Below are experts of layer 5 (counted from 0) of a mixture-of-experts language model. Rows are named router (the router's row for the expert), gate (a neuron's input weights, with its number), up (a neuron's input weights, with its number) and show model dimensions 192-255. Each number is 128 + 24 x the weight over its row's rms, rounded and kept within 0 to 255. Numbers have three digits each.
After each expert's rows: a language model's description of what the expert responds to. This comes from a sample of Wikipedia text that the model never trained on.

# expert 41
router:099135143095091126158128113127099122106126135162104109129118110126081169153133133152150151107159147168111179108168121096117116158167109131142141146152109094108126112153148078106105099127119151
gate0:125111119102133138163095151126108167121120143100165108075113106124122135137154102198132115137173136162146145116119162091114113135139135129122120074114103103136180117128109153139129148105146174
up0:137127137147114118102154133143091107124147125165169127148111155119149119125098081090132150108092129118088115104125094179104126138114141097175101134115146152131163123119118141109148161119130121
gate1:167126086143142134135112139143101136141117162090132092136103083167134101093143082132139119150106104154138156093132110106103151111096164111159091128111169120093128112151107105088142136131142137
up1:093181105157137139135110126126091113088133131121075079148149164090131142122117100129161111155152101111117158142131125128144125075145172148126150129130077102138162089159149120093143137131120079
gate2:073152119130151125110165154108153078139112168133132094155135111089130184146129090103143093127139142139106120113122109093121132087082139126129127202149115140108136094122160119177086097140121151
up2:161084156117124142136124131138161176146163109184111146063145133145122092139087162149064151123116110114120096116126141107134072167135105123118113113104114121139148152134120120080145119147163114
gate3:101129151128123152131139166141121080103106189102117158114167093134148106105126124131125144138118159145099147122095147149112132180152143123120144136146112132101122097093106130123155139101179080
up3:095164160103130122141105090113116145112152107119139155124140134115109094173122115173140138170138127101126095134155101140150146100126125153112131129147162152117062143120210159097141144145147113
gate4:105167099119156153149139121128130173104154118137090103122129135169133176123122145088115159144119135143086108079165134125144085143092155143108129101135126141155106115159149152121061130146063115
up4:141119160141138129116075139098097076144117145088136163143138111116119072120085100143114138128153133109128130151082122140111141134121110100181088142126124103126158155131131132125160119111133131
gate5:166108145150100109150124150123087119173150122119153124157115156109084105132117158124144143074117113079131130172165122097146180136128095148113120105137161159102140101155116120113115141102126074
up5:139142157124123089136131116101115159078155116144146132185109133102161112091131136144155143101097177105116141156113107082115086155130128118120145127125136131123115109197110144122157110111143131
gate6:134097118143085135127124127127093131133139118136153130130117146114086147117145158133114140136099160120131102141185168074164133091159101102158126120117106103158095171090160111120132124129084129
up6:156120143168071131152141096118085131153111136166109149140074110121110128131115181131120104078116156153102158089145160127153127118167091125152128123139074099135139160107128144128166148136141160
What it handles: Colons closing list labels, such as Singles:, Total Tackles:, plus from, include, and word endings before by or to.

# expert 21
router:162110123117114135146139131092149084156122160111137109125115151173111174166102094116162137133139113145097140113161111133091099127158118098128106107117106169125111122053131156137153138117121075
gate0:184132125110122120120082139133154106123118147137115130130144139168156120158147129123078119174122137154143093144132099150112116106154141066151137118141103144135100171123079119175100125161110146
up0:154162154164122131161123150146088140093099145124134167128093132131130135126145177140131149096151129128136109162149125147139099143106117117162130139153129075130094133094081087124154175182120131
gate1:181170118092118141133138117158132142109107112128087103140104131146162162148118112167178096138131103124127108098144113113138126140176110118185132105152123093129160124125088114183099161108129131
up1:134131145141131090134155086128138165119139134140053118087132132159150135109111151136116147123137103090132132125109097107120123100146130088077150096119143175135122119133153121080193097153127176
gate2:160094140129103132151140134102135133123103132143121103114142111133112133113090110123123109109147138096127077134102078082116153137108102128056067130104125150126111148081157108140123161115135082
up2:122131137141133126143142143145101122117116071124144164129121133139192091150133130141134184091087116135122195094197125158121154094123119129103170152135182142151103129176121156141098105112148140
gate3:154112159119132094137093121119111094124136126126143116140100124098123109103115096083061160118153116135160131168137107124137116174156120161106126111118135151114142149119171109137165127118127110
up3:155146128155109113116137179109091077152125103126147128171131132125153108114140127105132156149092127139107142140130116119119128154135139127132137118122157131102092154137122108094122111100075113
gate4:088114131128143142154145134104170143096135152146152125095073143139165181142052110086105167147127114148108098118149115136130138116123162138198146153126127122093084087095096160111121114146133171
up4:111134113163143144126122132105127120114106124094113109118121145136101124125072071122119142115103148117121166116088113159147134139128125109140134151119163177150104104093138129120076092127150123
gate5:143106141100073113148102143059150087131123122130108112148124117146101124105140081093099127127093121117131171147144115146109108105126074118139125131156108144110134145085141137164092145146127088
up5:162130122139079114107128118091162144137148139154087122108126120118111084134166112095101144120113133161121171152134117145146086114162093111128169130142112147168098128079147148126110157139127098
gate6:121147092135139131119101138108127107084098161106116117096117107191124169145132112117133126142131109108151180086127114158116118151142124115118119109098144150109159117157138150134141127143149139
up6:109102143104136132156132165147088124168151113134107108134099129115147133176143160116102078135047116121155154098168188093149127114139088147125151176142131091172115142157150075115141132118096134
What it handles: Final vowel-heavy pieces closing a word, often before a comma or s, such as Commodore, Collegiate, gubernatorial, anaconda.

# expert 18
router:111159123107135191096125169136102131163054142107130107135144133128113147167097139138109120163135098128135169134110133096099119116093093124139107117156133128108150169101134131182117093146139131
gate0:099101143069120128136158184108168158140134137089130087136122150124105137115129102170164117138140131170129133096132135120148134087173177135089131168111171144124133117067131148113160141138151174
up0:094104113072105144139136146105106158136101157170121097126190142125137144128176126122134132151125143130126120119110109097126137133140153124139128159105157144165141132138101122156110123104141094
gate1:120170131110162151141165134157097122130137158150111118138152171107137149129128118116155163060142173120137144118119127178190107128119130110164090094117119151115142135131112154134147144113105182
up1:117148113126103140117107103159117118104139113130124154103132118111110119126145165105121090123132090129160095159141144148118109137166152170135174162095113146152139112137110091116170114148100163
gate2:145109136127141136055126097152130117146101104124124098143157148127146091111138116111117126157092095146146132144150124144100141108122093116095144147181098132166125135118054150140113146112096123
up2:124124127131140124134123118119161145108096154141139132089153099104141116144058130120076106149130098122086132153150155132107156124141166119120136168178136126094106171191111153135128126131100140
gate3:151146108114133130127119143123113162096112150110148129138166101155138125160153141112149103153099062137138126121156100120133149089130063103153157087156105143146122114074144143145107169114128136
up3:078170151135151147113118164117124138114149112094132076152094085156120112129146174154119124090087133120076103198087124126193119152154178131118148072121166127097128139127148104117166128121139123
gate4:108128124120115129177135133189147128146115098139169167143128098151137133137126116161101145105118105111118133102116128119099123140082127090127100109109170185126109112149102130171144107097131143
up4:198139126135132124092127113133127176135118121188122134152139104129115129131094085128140181102088151130136134158149119088134127140169110144124085080134138153147122112102061125136133140153148088
gate5:166092137157138094150132142155123099174148158143143183102104115086110115096086149121121126147109120134126168148160102135143154142101091118111113144165095115165145143172129120129130109170125120
up5:127101140076118117098122099147119105120129058120096160110139109141117093129124144099158142123089117087117158162163125113135118121095145137130126153130126149146113162129098123158126089144120112
gate6:166121130140133104124071120103104161122105150102111141149133109112113162117152129154140136133131141119098112182154138135149091147112110132151127125138096130131134179148128123131104112154123127
up6:148125164129094127148158123094108104124149108170120154145109138107129191118130139144131123170101125086083112153110142124143087127127105143175149136138081142144130137136152142122115112153114099
What it handles: Relative pronouns and conjunctions opening clauses after commas or nouns, e.g. that, which, who, but, when, while.

# expert 48
router:130148142107145114122137153111157150161051152149097107119127155113119124150100168119116142153122103123112180120159133124133138171117074128109091156150116095097161134166101131151133080143097143
gate0:103106158107147119130110156147147120063157087095056111110135112126136108137107143121152100118149137111142061094157134104121116119114129146122123136146113120143152147102125134113130111160141133
up0:151162097109111129113140112104135149122090104067136152142124142104102140122091134159160098144119077116102119142091191116140164124133127101110134127125119132121130142123103097154170126146138135
gate1:102141129133133118107117131164114147145129132133098120145109127149088145177125143175123090105107081129125164087137160127149188140098158148155108137145157141130152173141103129088145154155145151
up1:166128144094166125151132094077125117133137125130157117113145153136147136106101078134160136128186105167116123157128100130118079098144125111110155138155116115117121135134134133157146111123144133
gate2:140091127123143130104109162181127133101147123117122093131124155138121140154142098122172080170153104147151151154153099142106161135150129111136140133104143100176109125124119127142158131114157182
up2:159106121096136185164126152114087147118154079108146168109128147089126133121109091119133091165110123100131196123126153148090156156099148081132137099151119137137095087113124182083177113142138109
gate3:138120160094142127113128105117147154162146132133134145172175054168130153133101150067115123123151135144134129141141107166126132122089109126125099156130166102118164117156100073122140114148080089
up3:128155082138105093106131150144125062080099138136154100162098117124093092115171145167146135144119131082122109070117137083128103099132135114189104135110126155114126137100147111143087153115201168
gate4:131054112100146157098100121096134143129078147086131079125081123110116160137158131124142123079081121142137124184159160132109136112073117129112113131162145160095123140092118155153122079170139167
up4:143115182148091086124153121112094110081138115201146176155150109141076130089150139147091102168143152136107159103133130179064146095153157124125155123115151157167115120143122133109096171118120168
gate5:093100086120138181133151112155177134121067131109136117136126167103147136153133135103101154136103133097131135138161124167153139081142132135117154135111159108146168123077133163134099131120118171
up5:145112119142162102127128104116174124092097116135093171144105143102140136109104103161106134153106093114145089130162134132136191134114106144105134130137110139120168134115118150154113136126113168
gate6:128115159151132117142132099107129164130128096111136143159107184169146099122162142074127102133105136118091126115168128124123160115097118171144117183130132142124087135135139113157095129154116115
up6:122152139112152155130128146147121149096119133126134086138128164069123177106145124117071137065140111180137126115103137164154118169139150099135178078143125131113115131169114149128129139079162131
What it handles: Second pieces of rare names and words after short openings like O, De, El, e.g. O-ak, De-ed, El-se-vier.

# expert 30
router:131091141113128162116170120151177135132112140139147118107105160092116146129094153111152103119069075124103130126171142130116103143134115157135137123135090089111118113185093118150127129145112140
gate0:124080120086099108124121105125149128108166131099124081113158148119121114113125128129137107132131152124111087090117126123146137111184105132090122160133123109125123150117120148131140113103084170
up0:156106131133128087134128093162145135112164145113096125141101129122181107113129121166096087161134147104099109108117106139115102113122132122146108094145113143135172169129109139154125085142136148
gate1:158100127128101097156111129130120104131166083111140092148137160104154102122088151137148147123113142101098084108123117083119099081142103125110087185172079120119111126126134112161164129133152148
up1:102134148148149180114139112126173154130132085109113121132088118116160083109111127159133117114179142126179166128125119166147103158141131162116117094130155120154110121134122136161097105152167120
gate2:101127105146131074115171129157140108166078146156114096084122091129100117140100107080132120123167129122144128100129137089104127142136118123123152103155152077113118124132114149110134123132140159
up2:141130072105088114143154146096146131139130098137108168089091104128104121120115107121107128109111121106114103189141169116174135140102168105152116151157141152157130119131077147173135137152133064
gate3:139131142136112153139133118132123146111094117140146151179098079090112146173112073116144158156106146150153138153151178165098099113176120089151120120122142148161130135145099131134149127124126164
up3:133135132154129064111144113111104100125157099160148128109143125157140145060128123143158111133152072110142107122101098144103114165141118123097126142147112107159152157129112100125157121095136116
gate4:086160127143092111089136130159151176121148129139110132120158154108166108162067147099118082147088103121114152142175134166131112138118106128141160121104117128122099139168125108142104134116114115
up4:125180178125135147110113117126109126156135081117117143106169157136141094091139160157162115141158127112142114144112128143083137161104136099115153136078137092138085120104149094161100149110099121
gate5:130112126122104135109097129134144110131152112113152092105128131137080162138117114135160086113113113093163129115115130102143152130096108172144169147147172125082124120164134134125163139168124145
up5:111124117167129138087146194153099114140131141123122115142097098191129159093121133151118086136106137127169091165134106108114152127139129131108111120139134129145102124139079159149110110155083106
gate6:105109092147109173138140147093138121103176142148160119103094204099156124108127147138129115106144122141124123086124124101113138170108146126130097094120137123152110131122114169124118149154138086
up6:122137128106154173089104142156133100127122138168157129131142075124093096129154125136116096096142107146116105109109137096133091115146137122120133121124125149143109152086122129101143122078141096
What it handles: Second pieces of place and person names after openings like New, Be, She, e.g. York, Jersey, She-va.

# expert 8
router:116118103121101124113184159093190103170113105148148093061154114099111146118113136085153157119091126131128133120127119122132110123129155128105132130160104171093147089146091133150104124213145147
gate0:167148109081127130094094119120153135122122144118127094104148155093154163132145130119095133149117090127154158116108115132118070118152103144130116135110130115142126153104119176101116107132105082
up0:096169093116129123094125143166113144149143179127134142121159109096133131170125133143129114096073140109130095136101143131137112129112151142165146108148107159105115141124111140136096138187078092
gate1:124158173153088123093153153148138171108161115105111113103140135152146154100164170117111154136122134121086115123131091094087138131154147154084135110147064128092093122121102111106123115144147107
up1:091154158116149149142140139139138150118134068090094116095127088103141133118145196101152139133104137143150146096125152134127151104131146165126119101134094076146154111117147119150127130182136166
gate2:134118149112098103105130147178125136136129159167099126134164121141125115164129114139170162180143128106120110139101131160139165137139140110116130123149106125069117108112114107127149147118139121
up2:101128136097140161127122114102132134162114072138140128114125156106104132133129148129149148145132123107177138142147116092128116120122133122128107173133132141113165126154124144115083137101085177
gate3:134148120129122114161148114129137160168145064135154149120132102177093162117101131194138132110165125165120137137137114153126149111137159123120111140169124110111138142119124139116103121154140134
up3:151136125125119166138114094139164103098122121158095093112080163125180116152150133121075144126113118088112106096122122151124102143146136141134108132109181136135103086176098112131112116160117119
gate4:102114093140096125084157134090165093139096120151135087103130120134112123111162114150125182143131091105119091106121107134112163156107121136130142116148132137135137111127144122116179116153151155
up4:096086133127114102113149140113145146089137148113135095117104101145157085136149123135147140100168167116137122120116107159137141141133103143200112108140198166116120178133132142080169113131112123
gate5:143112129074135147104155130178149129102067086130109137113151163127152145156091120149183133113106086130164156164116135160155107111146125133143152143122085087104171149099113097129131159108109138
up5:079121127110141113136175140180112118114150163135148137079077111099138119137141104168133139128143092173144107153091099172120153123147118158166083087072116167067154172137111170125137132109124150
gate6:116110133100122159094153122107192085163099107105137126128164116165101110149140140071165135178089134147128134095131118100147153103131121088119103149106195163154136149160140133126127104139155139
up6:129157095100158107135143116138154113068114095143158124119131120140139147134123141130133131122135161115131103118167130157073128145146080168112104173092116141107147172123124146155103151136127095
What it handles: Middle word pieces like us-ual, men-ti-on, Bombard-ment, plus medal, place and Total in sports result tables.